Experts of a small language model: 191M tokens.
Below are experts of layer 5 (counted from 0) of a mixture-of-experts language model. Rows are named router (the router's row for the expert) and show model dimensions 0-95. Each number is 200 + 30 x the weight over its row's rms, rounded and kept within 0 to 999.
Before each expert's rows: "comes after" lists some tokens at least twice as common just before its tokens as in all text. This comes from a sample of Wikipedia text that the model never trained on. Tokens count by the router's weight.

# expert 90
comes after: "|", "ac", "c", "ec", "uc", "at"
router,189,187,215,242,189,182,227,242,238,232,211,163,188,231,187,201,181,175,157,216,201,210,163,243,156,186,154,204,227,269,185,187,183,228,222,238,187,196,143,190,225,159,177,185,250,226,196,181,233,255,252,228,161,249,221,182,227,219,236,131,219,134,176,201,222,169,200,181,214,217,170,169,206,195,182,199,237,273,237,188,200,182,251,183,155,212,206,207,192,237,177,223,218,199,198,223

# expert 114
comes after: " ", "1", "2", "3", "5", "4"
router,188,212,158,239,159,192,228,229,238,224,186,142,195,238,238,190,211,181,238,187,199,191,194,251,185,225,164,191,233,251,161,184,200,212,207,225,197,205,134,256,241,214,167,177,182,230,214,188,251,200,223,182,202,206,240,253,256,187,224,188,218,156,206,228,254,192,180,156,231,207,181,149,171,255,181,196,206,226,215,166,190,195,272,227,179,187,213,147,183,159,208,207,209,212,229,160

# expert 77
comes after: ",", " |", ".", " of", ":", "-"
router,175,150,200,245,166,218,243,225,224,188,215,140,183,218,169,166,192,140,155,173,216,195,211,199,143,218,217,170,203,165,201,182,171,246,200,247,243,176,170,193,231,242,189,217,244,226,201,135,237,223,225,191,193,232,223,194,188,133,164,229,219,173,187,225,225,205,244,196,193,146,184,183,221,242,213,177,251,232,150,196,178,184,190,228,175,213,190,176,188,196,232,244,194,260,211,186

# expert 110
comes after: " in", "|", ",", " May", " September", " January"
router,199,161,194,210,210,195,165,153,171,248,188,202,229,225,166,262,209,171,207,273,203,205,173,183,214,173,187,237,194,181,186,226,241,210,221,188,180,199,231,235,159,175,212,186,189,169,206,174,112,185,191,185,257,214,228,206,214,224,224,232,213,251,156,218,239,179,212,177,238,230,209,169,178,198,198,205,252,185,167,221,223,187,234,163,211,234,218,228,168,241,216,204,253,158,122,177

# expert 86
comes after: " f", " d", " c", " l", " p", " st"
router,204,171,161,231,203,241,212,234,171,248,188,209,176,234,170,278,191,235,150,139,151,236,228,195,176,162,161,217,235,237,181,223,185,209,183,234,245,166,187,271,201,148,182,191,215,198,217,215,222,249,194,236,187,192,174,193,218,151,175,195,203,253,151,188,235,193,194,185,200,252,183,213,216,207,181,207,189,227,237,217,192,184,238,208,204,158,227,192,152,219,160,185,182,149,192,169

# expert 98
comes after: " was", " to", " he", " also", " were", " is"
router,156,224,214,164,200,225,229,208,237,206,193,251,228,213,125,183,183,237,228,168,195,208,124,194,200,199,185,220,214,195,224,234,176,190,156,202,195,171,190,229,221,181,144,233,206,203,221,142,162,208,140,179,175,139,258,197,189,266,238,207,162,199,197,169,206,187,209,195,199,143,234,237,197,220,248,218,188,178,214,202,214,197,235,205,173,237,236,186,184,153,148,244,185,178,189,217

# expert 107
comes after: " \"", " a", " (", " and", " the", " un"
router,169,232,182,215,194,185,217,215,223,170,201,153,179,159,190,173,241,168,153,212,207,207,153,193,147,180,175,206,194,182,174,237,166,215,174,204,243,228,199,196,240,155,244,166,226,168,191,240,217,170,185,201,265,190,163,238,189,192,194,233,228,183,168,217,220,205,218,163,221,220,233,169,204,260,176,171,192,171,255,225,181,148,212,167,145,208,224,234,197,180,221,148,163,123,212,233

# expert 95
comes after: "1", "0", "2", " ", "9", "3"
router,182,237,152,210,166,190,200,237,240,162,209,186,209,200,213,160,227,215,228,229,229,174,214,229,214,169,175,192,182,239,164,175,141,159,214,242,208,218,237,226,241,180,192,193,189,198,179,206,247,179,234,207,150,235,207,194,209,240,202,138,169,235,187,165,215,212,212,179,178,244,177,157,201,227,138,195,226,211,246,148,212,191,251,236,184,175,189,205,172,177,242,264,177,255,221,152

# expert 80
comes after: " the", " of", " and", " a", " to", " for"
router,210,186,194,224,188,186,238,233,222,228,269,181,228,212,185,220,159,217,175,162,186,211,266,162,188,161,180,180,179,174,180,233,203,250,121,228,229,189,158,192,248,202,188,192,201,226,134,214,194,243,229,176,192,154,175,197,184,159,190,149,212,163,163,173,263,182,230,181,248,202,215,195,196,224,207,214,195,209,210,217,197,170,196,185,173,203,194,202,231,146,219,228,164,115,215,205

# expert 63
comes after: " the", " a", " and", " The", " an", " m"
router,156,220,176,208,205,185,237,216,207,176,244,167,253,220,219,195,243,180,151,234,197,166,230,239,161,213,174,231,230,216,182,256,177,214,182,215,194,181,169,229,204,227,220,207,238,178,170,197,210,236,184,198,154,246,165,255,183,151,225,207,178,204,180,226,198,184,188,153,234,189,196,208,144,212,172,203,220,250,207,220,161,170,153,271,169,218,212,187,189,223,210,198,146,135,256,223

# expert 99
comes after: " in", " the", " University", " of", ",", " County"
router,176,191,166,174,174,201,186,187,249,228,177,145,224,251,203,167,230,250,198,239,249,176,217,225,218,212,157,177,197,226,156,169,178,228,213,244,212,226,178,228,202,257,233,166,172,184,174,166,209,188,191,188,191,247,207,155,250,212,199,192,218,188,199,254,230,144,226,184,223,174,247,181,182,263,198,161,227,254,205,172,165,169,248,199,167,232,210,172,239,218,189,243,196,224,221,217

# expert 76
comes after: " (", " \"", " the", " a", " in", "-"
router,169,219,195,253,245,234,178,226,213,230,131,171,191,217,215,193,183,152,166,134,181,261,185,180,224,160,176,240,209,208,171,251,196,227,181,196,213,199,205,233,255,194,232,191,201,192,174,173,256,196,244,215,211,232,196,182,205,179,222,224,203,199,132,194,223,193,172,178,243,203,160,179,227,196,218,160,216,233,196,175,134,159,174,168,254,255,227,232,163,228,217,191,199,212,214,190

# expert 109
comes after: " \"", "\n\n", " (", ".\n\n", "-", " =\n\n"
router,148,181,204,234,183,197,241,239,225,228,193,183,233,193,163,157,173,172,204,167,181,177,230,156,151,132,194,208,198,153,177,149,182,166,176,202,237,188,203,238,209,237,249,219,224,217,214,164,231,218,250,189,200,240,142,193,207,138,215,239,213,174,181,207,212,214,230,176,235,195,150,185,227,246,213,184,229,223,256,209,151,170,222,200,219,167,198,188,241,145,234,210,219,175,209,219

# expert 103
comes after: " ", "|", " |", " known", "  ", " /"
router,167,193,212,248,185,208,237,219,234,247,200,155,213,238,206,156,192,180,193,195,237,262,197,236,182,214,187,194,210,246,155,224,194,210,217,222,235,206,195,243,222,186,173,227,276,161,191,189,253,188,260,173,196,225,226,186,257,190,195,151,181,166,154,210,261,173,226,183,208,148,192,199,210,223,224,186,229,235,210,167,212,196,212,219,180,134,240,154,189,238,204,227,185,202,234,159

# expert 127
comes after: "1", " ", "0", "2", "3", "5"
router,225,182,201,188,200,206,210,200,226,201,245,168,221,195,206,259,199,191,219,257,227,166,211,231,242,248,178,223,194,245,183,200,181,185,139,173,181,218,214,215,197,181,153,189,147,161,166,264,185,169,173,199,237,187,225,224,239,231,149,181,182,230,178,197,227,200,213,182,218,255,201,203,190,178,165,208,214,224,242,178,165,232,249,156,242,144,213,225,148,151,157,203,156,232,229,170

# expert 45
comes after: " C", " B", " E", " T", " D", " H"
router,177,206,182,212,189,172,213,204,219,210,154,209,165,191,221,225,258,254,219,166,160,225,199,216,166,160,143,159,223,199,175,191,234,157,192,170,189,198,182,235,230,239,221,177,255,184,206,172,212,217,213,257,177,238,163,153,252,150,139,200,219,239,145,179,196,185,252,182,232,241,208,198,184,230,190,197,182,198,187,172,162,154,185,196,235,228,180,151,150,196,190,200,234,197,225,157

# expert 126
comes after: "0", " O", "2", "5", "O", " U"
router,169,189,142,164,176,135,237,246,230,223,146,160,179,215,190,209,150,202,226,169,170,205,154,245,162,188,186,201,218,222,164,219,217,172,196,229,223,261,146,255,223,227,242,209,224,196,181,191,214,148,216,212,197,253,227,207,187,194,217,201,208,224,173,186,254,188,169,204,160,207,241,181,226,217,209,176,182,222,247,210,137,165,175,220,175,184,216,158,178,191,174,212,168,225,185,154

# expert 41
comes after: " ", " |", "1", "2", "3", "4"
router,230,206,222,241,195,204,197,171,224,178,219,162,212,209,236,164,235,166,217,200,171,225,240,238,176,191,159,189,227,178,242,167,233,187,181,225,161,237,185,222,167,165,180,163,181,195,188,161,227,257,222,185,241,157,205,218,143,238,187,182,138,226,185,231,204,212,141,236,220,202,195,152,219,233,182,187,203,223,232,155,214,223,184,253,179,137,226,180,185,233,252,179,183,254,236,188

# expert 75
comes after: " was", " ", " as", " is", " Ge", " and"
router,174,188,172,229,152,201,223,199,215,239,163,171,234,250,202,146,211,176,222,188,194,219,179,220,189,176,199,207,249,245,147,207,176,212,190,252,258,206,165,228,245,219,193,129,247,231,185,153,270,222,239,223,195,201,226,206,233,200,225,165,215,170,212,212,238,157,217,186,203,174,186,159,241,235,196,191,230,236,209,145,163,178,223,260,155,196,215,184,189,213,179,230,185,200,203,183

# expert 112
comes after: " |", "|", ":", ";", " /", " ISBN"
router,254,259,195,260,240,169,202,139,238,217,257,177,213,216,187,241,209,191,206,169,161,259,223,261,192,183,184,189,235,184,198,156,251,210,231,185,151,236,183,234,183,148,193,166,193,209,207,204,161,185,245,171,229,180,243,171,229,196,195,220,195,236,200,243,203,170,196,180,198,187,210,188,174,222,161,160,260,168,188,204,194,232,219,208,185,230,167,223,226,243,229,181,197,191,220,156

# expert 23
comes after: "0", "3", "1", "2", "5", "4"
router,230,209,201,228,147,179,219,220,194,257,153,184,194,238,185,232,177,239,216,195,192,219,180,218,160,218,145,234,238,180,165,151,254,169,231,179,245,191,189,210,174,194,179,167,195,212,211,153,210,142,241,219,175,226,175,251,234,212,241,145,210,173,185,244,196,224,207,227,200,196,147,168,224,214,165,154,208,253,202,212,179,157,180,190,198,139,199,174,176,219,259,208,185,200,223,171

# expert 119
comes after: " the", " a", " of", " The", " and", "."
router,162,202,217,209,160,178,190,219,229,210,186,237,176,223,206,200,173,185,262,231,233,159,239,251,198,189,225,233,190,229,198,217,164,233,193,157,164,161,209,177,223,181,187,149,223,138,205,259,199,180,137,216,201,178,273,234,151,211,167,146,205,180,216,216,178,273,201,162,189,247,231,187,255,191,177,229,203,197,231,172,235,189,193,216,195,230,243,170,185,187,182,227,193,178,191,209

# expert 81
comes after: " ", "%", " |\n", " JPL", "0", ")"
router,189,205,166,244,139,165,232,179,222,210,182,186,158,232,166,174,192,214,259,148,197,197,246,237,201,155,195,198,227,190,183,181,178,197,213,212,214,253,205,244,174,220,226,169,255,235,191,221,235,152,229,173,160,217,182,166,206,241,196,183,180,235,231,202,218,170,187,177,153,168,198,171,223,232,196,203,163,264,166,140,173,193,241,175,216,158,223,196,221,211,258,252,185,184,190,225

# expert 102
comes after: " (", "==", " |", "0", "\n\n", "==="
router,185,238,148,200,193,185,241,206,224,217,206,198,226,243,216,119,150,202,196,184,180,182,236,205,166,177,150,226,222,154,169,197,198,166,198,211,234,225,248,246,162,188,197,190,174,260,165,163,196,212,250,204,200,189,170,206,197,208,250,175,184,210,202,194,171,177,227,205,168,210,207,164,254,206,154,174,194,255,178,157,225,176,246,219,238,254,243,178,145,204,209,158,221,216,207,166

# expert 105
comes after: ",", " is", " was", " and", " did", " are"
router,165,212,252,138,171,143,217,210,173,191,202,207,177,208,179,206,200,169,193,203,156,164,204,207,231,162,183,185,259,197,171,160,200,239,135,195,214,209,189,166,234,180,170,199,211,174,160,162,186,198,144,220,176,185,199,232,234,276,197,216,177,173,187,210,203,180,221,208,177,238,247,235,176,167,189,222,130,246,209,169,222,182,154,196,243,177,147,171,194,243,173,188,205,206,205,150

# expert 66
comes after: "3", "1", "0", "2", "4", "5"
router,138,210,172,173,157,167,195,222,174,232,149,152,223,244,238,178,226,205,167,181,244,185,186,209,138,191,195,221,212,196,192,211,232,176,218,232,234,228,196,231,189,223,244,171,185,233,205,157,191,221,228,226,183,196,262,180,198,200,195,205,198,204,177,237,222,238,179,197,222,175,205,149,266,212,246,259,207,257,176,156,155,177,197,224,222,146,244,201,190,219,196,195,232,243,216,157

# expert 65
comes after: " ", "-", " (", "C", "V", "_{"
router,226,187,186,235,146,201,247,205,252,231,207,146,212,217,209,220,172,225,248,226,247,238,221,250,239,179,164,208,233,243,153,152,227,170,201,176,166,204,153,225,234,194,155,186,208,207,205,180,248,210,237,183,183,254,199,248,245,193,206,164,180,192,199,155,211,173,229,166,230,190,159,176,182,210,207,174,211,233,228,154,204,202,213,210,195,214,216,125,168,187,219,195,200,253,207,155

# expert 27
comes after: ")", " —", "%", "0", "5", "3"
router,210,206,174,176,191,174,232,154,219,159,169,174,246,230,198,184,205,219,209,206,222,206,196,203,193,165,230,234,248,245,195,233,227,172,238,232,175,202,240,208,233,190,244,257,169,218,243,159,247,184,236,190,218,187,180,233,219,246,213,218,236,173,241,253,206,169,154,203,186,189,234,161,239,217,238,176,235,216,210,199,145,219,156,204,173,174,208,214,236,245,254,171,213,232,149,153

# expert 50
comes after: "ad", "k", "t", "b", "p", "h"
router,201,161,192,216,153,182,255,251,190,242,236,165,177,200,201,157,187,232,237,193,191,179,171,210,149,233,187,159,259,248,161,176,171,201,269,175,181,200,182,239,210,178,238,145,236,180,210,179,234,216,210,200,168,251,164,156,218,187,194,163,216,153,189,215,210,138,182,205,240,140,216,156,188,179,211,187,222,197,181,185,170,156,228,228,191,192,177,188,226,182,174,246,181,184,197,195

# expert 40
comes after: "1", "9", "0", " ", "8", " ("
router,177,171,205,215,238,173,185,259,246,182,168,207,237,202,229,233,244,177,208,202,208,243,181,183,222,144,194,203,130,246,209,154,162,187,188,254,229,228,228,196,149,180,193,193,190,179,202,206,165,163,196,138,197,235,253,204,221,188,228,215,166,229,183,201,235,232,207,181,187,227,158,208,212,152,204,173,176,234,235,168,209,204,223,190,181,141,255,230,152,172,224,222,221,227,247,180

# expert 82
comes after: " |", " the", ",", ":", "),", " United"
router,205,210,178,201,157,170,229,154,201,227,183,178,216,237,230,206,194,157,239,176,242,189,246,208,183,198,220,200,231,255,165,159,186,225,208,223,179,191,180,243,231,235,207,144,202,195,202,202,260,251,239,200,152,217,233,209,203,234,227,167,220,144,241,258,236,155,216,204,199,146,215,191,255,201,204,161,186,224,208,221,163,165,231,245,179,260,196,155,214,203,183,234,209,215,227,175

# expert 74
comes after: " his", " and", "'s", " of", " her", " a"
router,197,174,209,177,201,141,222,208,220,234,236,213,222,225,232,195,173,207,247,135,137,145,169,198,194,213,229,199,194,183,187,256,181,250,197,153,191,175,151,229,219,230,195,137,206,162,169,202,202,230,259,183,189,190,224,231,229,233,263,208,203,181,143,181,186,224,194,162,233,172,225,209,191,185,206,194,206,185,234,235,183,143,207,233,199,212,223,187,151,183,186,241,146,236,175,219

# expert 113
comes after: "0", "5", "3", "4", "7", "6"
router,167,207,147,189,144,169,246,243,236,235,156,153,234,233,182,165,210,242,220,180,216,208,209,221,203,164,182,215,241,261,167,216,187,213,202,246,191,236,196,261,259,200,227,196,226,228,205,184,224,225,259,176,165,220,203,210,202,228,224,155,208,146,182,202,221,173,224,221,201,141,222,179,215,242,198,192,243,211,221,154,162,191,202,210,214,178,188,162,176,222,227,246,189,238,191,153

# expert 87
comes after: " |", "|", "-", ";", ":", "="
router,211,162,166,216,158,162,225,160,202,212,201,172,222,254,226,150,178,230,195,182,208,203,231,237,146,216,203,173,196,200,164,161,140,217,225,244,212,198,162,242,232,246,187,188,210,207,191,153,241,226,235,227,176,242,215,195,172,202,240,148,204,233,211,182,229,199,203,170,177,160,155,221,228,237,208,187,241,223,215,183,170,172,190,224,175,246,220,187,154,281,180,219,210,249,189,161

# expert 97
comes after: " ", "1", "2", " (", "'\n", " January"
router,222,168,226,203,203,196,118,246,225,209,242,196,232,200,263,201,245,164,234,236,203,225,224,208,212,212,165,210,170,230,227,184,196,215,168,217,174,240,150,217,209,251,169,167,190,192,178,222,157,217,217,171,251,192,229,200,256,220,219,210,207,210,190,215,190,206,164,163,222,201,189,196,241,186,259,266,231,239,214,204,264,165,163,232,220,158,215,210,169,205,219,187,223,256,225,171

# expert 14
comes after: " the", " of", " National", " United", "'s", " High"
router,192,185,185,218,174,148,235,220,181,237,256,172,210,232,244,203,202,232,241,251,246,195,208,221,190,212,199,171,183,227,176,194,202,211,192,212,219,147,138,149,244,275,148,172,185,220,234,177,206,251,182,160,174,215,238,237,193,190,252,183,193,184,185,185,224,190,175,178,216,177,220,176,199,196,185,169,263,256,160,191,157,229,218,222,161,197,170,211,244,169,165,225,212,205,177,175

# expert 121
comes after: " K", " N", " M", " S", " Y", " J"
router,167,187,132,186,236,189,172,218,223,209,182,141,165,244,242,196,172,214,259,174,230,224,186,211,182,192,259,176,207,256,147,175,195,145,222,232,193,189,170,257,211,235,217,200,231,213,225,176,242,174,207,176,184,222,206,153,184,167,185,213,193,166,195,214,200,167,251,205,231,182,210,151,217,202,179,176,163,173,209,219,180,158,196,258,164,166,149,169,211,207,159,217,197,203,156,165

# expert 83
comes after: " |", ",", ":", " –", ";", " S"
router,176,164,175,239,164,184,251,197,227,196,193,153,211,239,212,177,197,208,209,155,191,227,197,196,169,208,214,161,226,194,168,209,199,206,187,252,230,192,145,247,235,243,218,177,216,196,197,164,243,210,250,238,183,215,235,240,188,153,241,176,203,164,197,243,227,171,231,184,228,147,183,195,219,232,230,152,214,251,188,181,182,151,173,254,158,210,239,155,214,186,214,208,165,267,224,184

# expert 85
comes after: ",", ".", " that", " where", " when", " but"
router,187,261,175,194,163,202,236,229,170,180,220,221,205,201,194,208,182,189,186,248,203,206,215,203,189,168,202,202,214,163,184,178,148,138,180,201,226,219,165,253,230,207,168,188,189,155,175,177,166,225,143,185,173,177,255,177,255,216,150,214,168,176,162,206,173,196,189,171,195,258,191,143,171,159,174,223,170,198,151,176,196,224,186,249,181,193,201,148,168,217,217,188,174,206,119,162

# expert 64
comes after: " (", " \"", ".", ".\n\n", " Mc", "=="
router,140,204,147,215,193,220,261,274,211,222,198,184,208,201,188,174,190,202,178,163,215,176,215,232,156,226,169,201,182,201,155,189,192,236,226,195,238,227,165,190,206,216,262,204,228,200,203,188,258,185,208,183,199,185,189,191,257,158,218,206,207,176,247,230,211,152,190,165,246,147,173,142,145,256,188,163,218,219,201,224,197,184,238,248,206,199,249,193,206,157,245,181,210,205,166,207

# expert 26
comes after: "2", " ", " (", "0", "–", " January"
router,257,220,209,194,230,197,158,229,235,163,200,202,251,211,200,238,217,163,230,199,269,239,195,193,219,160,166,177,206,202,170,195,244,227,164,219,196,230,231,196,215,169,246,205,231,253,161,216,156,168,159,150,164,237,222,226,198,200,251,166,193,214,156,208,213,209,198,197,182,240,187,169,171,165,165,240,170,217,236,190,191,147,157,233,239,206,204,181,168,211,247,187,250,241,197,220

# expert 39
comes after: ".", "4", "3", "5", "0", "6"
router,180,173,194,167,173,177,202,232,207,145,226,193,243,217,202,198,211,205,225,259,201,209,200,246,238,218,146,150,207,235,180,210,179,183,192,264,181,232,156,226,156,212,212,187,184,238,157,185,238,166,230,158,237,208,195,155,167,191,165,153,178,220,216,183,212,193,162,191,191,189,249,166,220,193,164,157,188,209,230,172,156,239,225,190,245,151,250,191,189,139,208,154,190,209,209,152

# expert 78
comes after: " the", " his", "'s", " her", " this", " same"
router,182,198,174,145,209,179,205,209,176,197,215,212,230,219,253,209,167,181,180,242,233,187,237,226,245,188,182,264,215,216,198,227,165,230,189,169,222,162,159,193,193,245,124,192,198,218,181,241,194,249,200,194,164,183,239,218,227,245,222,221,160,183,171,187,198,181,170,171,244,195,239,180,159,198,195,231,206,233,146,210,171,208,255,232,221,212,176,206,136,162,130,210,151,213,179,190

# expert 73
comes after: " the", " World", " first", "'s", " League", "th"
router,192,210,195,187,156,149,241,206,199,205,179,189,223,237,217,187,161,209,236,198,179,188,276,221,207,172,176,231,145,223,164,209,212,152,253,191,159,155,159,215,224,246,167,151,212,231,157,171,220,243,209,157,179,230,235,246,148,218,236,162,198,206,196,202,201,205,221,153,210,171,242,143,213,193,189,170,227,220,162,159,184,189,196,242,179,245,209,195,180,178,178,185,166,234,190,165

# expert 120
comes after: " by", ",", " and", " as", ".", ";"
router,185,187,188,225,180,172,259,202,236,233,225,138,201,253,194,166,231,179,160,220,193,217,259,224,168,213,234,225,201,193,159,229,160,243,177,250,220,212,191,205,203,251,158,165,197,217,217,175,222,262,199,217,161,178,246,200,163,228,220,183,161,164,203,213,224,175,222,144,222,198,160,205,247,250,235,200,209,264,171,222,175,180,217,247,187,216,189,175,214,211,181,240,188,221,228,168

# expert 108
comes after: "–", " ", "0", "9", "1", "-"
router,179,187,181,217,167,208,232,201,220,198,202,178,221,220,147,189,218,180,235,230,169,240,208,208,192,198,149,235,211,230,148,156,166,175,172,210,238,217,195,209,227,181,199,143,193,220,164,138,248,205,175,166,161,223,188,210,239,180,207,148,218,227,227,228,239,196,200,160,220,187,217,190,173,245,231,135,189,255,228,144,166,161,206,195,174,230,225,163,185,224,246,183,140,203,236,160

# expert 0
comes after: " |\n", "\n\n", " Born", ")", " Total", " Country"
router,207,228,183,170,182,189,114,178,211,190,159,189,237,202,227,183,171,221,125,217,261,175,166,248,157,216,222,191,231,202,197,207,176,219,218,221,167,211,205,183,184,182,193,229,168,231,241,179,182,176,226,195,174,230,143,217,251,222,194,143,211,171,209,194,179,176,213,150,136,199,219,188,213,201,214,191,241,241,182,254,189,180,195,151,226,172,248,231,216,179,235,214,146,238,196,177

# expert 122
comes after: " the", " as", " a", " and", " to", " in"
router,191,179,188,190,164,213,212,233,176,221,213,223,207,250,223,168,220,216,216,208,219,167,207,216,195,168,134,235,216,191,182,184,196,172,180,194,229,179,157,240,263,167,193,185,247,201,160,144,219,197,243,222,216,195,204,203,155,234,274,159,256,194,192,244,217,208,239,181,216,201,231,185,224,244,186,160,224,224,212,195,168,178,165,214,213,223,237,158,183,203,218,250,146,178,251,129

# expert 91
comes after: " D", " F", " W", " H", " R", " L"
router,142,200,216,215,209,207,208,222,169,207,169,212,152,183,232,179,234,242,227,155,209,232,227,203,207,220,225,172,209,197,198,205,171,172,238,189,184,161,175,243,241,267,223,197,247,227,205,164,235,149,188,213,179,202,194,205,213,126,183,245,168,235,180,166,251,197,256,145,245,241,196,222,193,235,197,198,173,200,262,234,230,152,202,184,145,203,247,195,196,186,188,194,193,198,199,152

# expert 71
comes after: " |", ";", "°N", ":", "6", " /"
router,237,167,188,193,159,205,218,166,233,215,187,193,210,221,147,233,211,194,182,206,213,229,193,217,196,174,179,154,219,162,183,131,196,194,183,170,197,251,217,233,144,189,208,177,218,220,165,155,170,150,247,187,198,237,222,201,233,232,215,169,166,216,154,224,173,221,256,210,187,199,164,169,185,196,178,175,248,234,231,179,143,264,188,232,217,162,185,204,197,195,210,144,245,146,226,242

# expert 42
comes after: " ", "1", "3", "4", "0", "2"
router,164,216,168,225,140,207,218,191,238,215,208,159,246,229,213,137,199,215,232,188,220,188,215,238,213,198,146,196,235,236,157,210,214,218,198,241,221,220,173,246,228,167,209,146,207,220,217,232,249,197,229,139,193,219,213,202,220,200,195,168,190,189,205,201,237,202,207,190,226,133,187,148,229,231,232,144,217,226,218,156,147,181,215,193,197,196,190,163,162,216,180,248,148,233,220,140

# expert 89
comes after: " S", ".S", " P", " C", " A", " V"
router,156,134,183,203,161,192,226,177,216,268,194,142,213,209,179,195,150,187,245,235,206,180,170,239,199,180,190,178,224,234,147,169,228,200,200,189,168,174,194,263,223,218,242,155,246,209,216,159,237,211,213,216,203,224,189,214,254,180,203,169,180,177,191,198,265,166,216,148,211,175,171,185,220,179,203,139,184,212,238,186,202,183,235,192,163,228,217,138,160,229,224,214,229,208,222,191

# expert 115
comes after: " B", " L", "B", " M", " H", " G"
router,153,189,189,192,183,178,227,231,189,287,210,205,152,205,205,160,209,226,177,202,228,218,224,198,170,186,204,164,223,226,187,161,128,207,243,220,167,165,198,223,206,255,222,153,272,238,181,167,237,217,170,222,170,226,252,217,164,158,214,238,164,196,185,137,178,195,161,171,206,174,194,160,186,204,228,148,221,186,186,197,185,194,225,205,196,237,200,216,163,217,174,184,227,215,147,171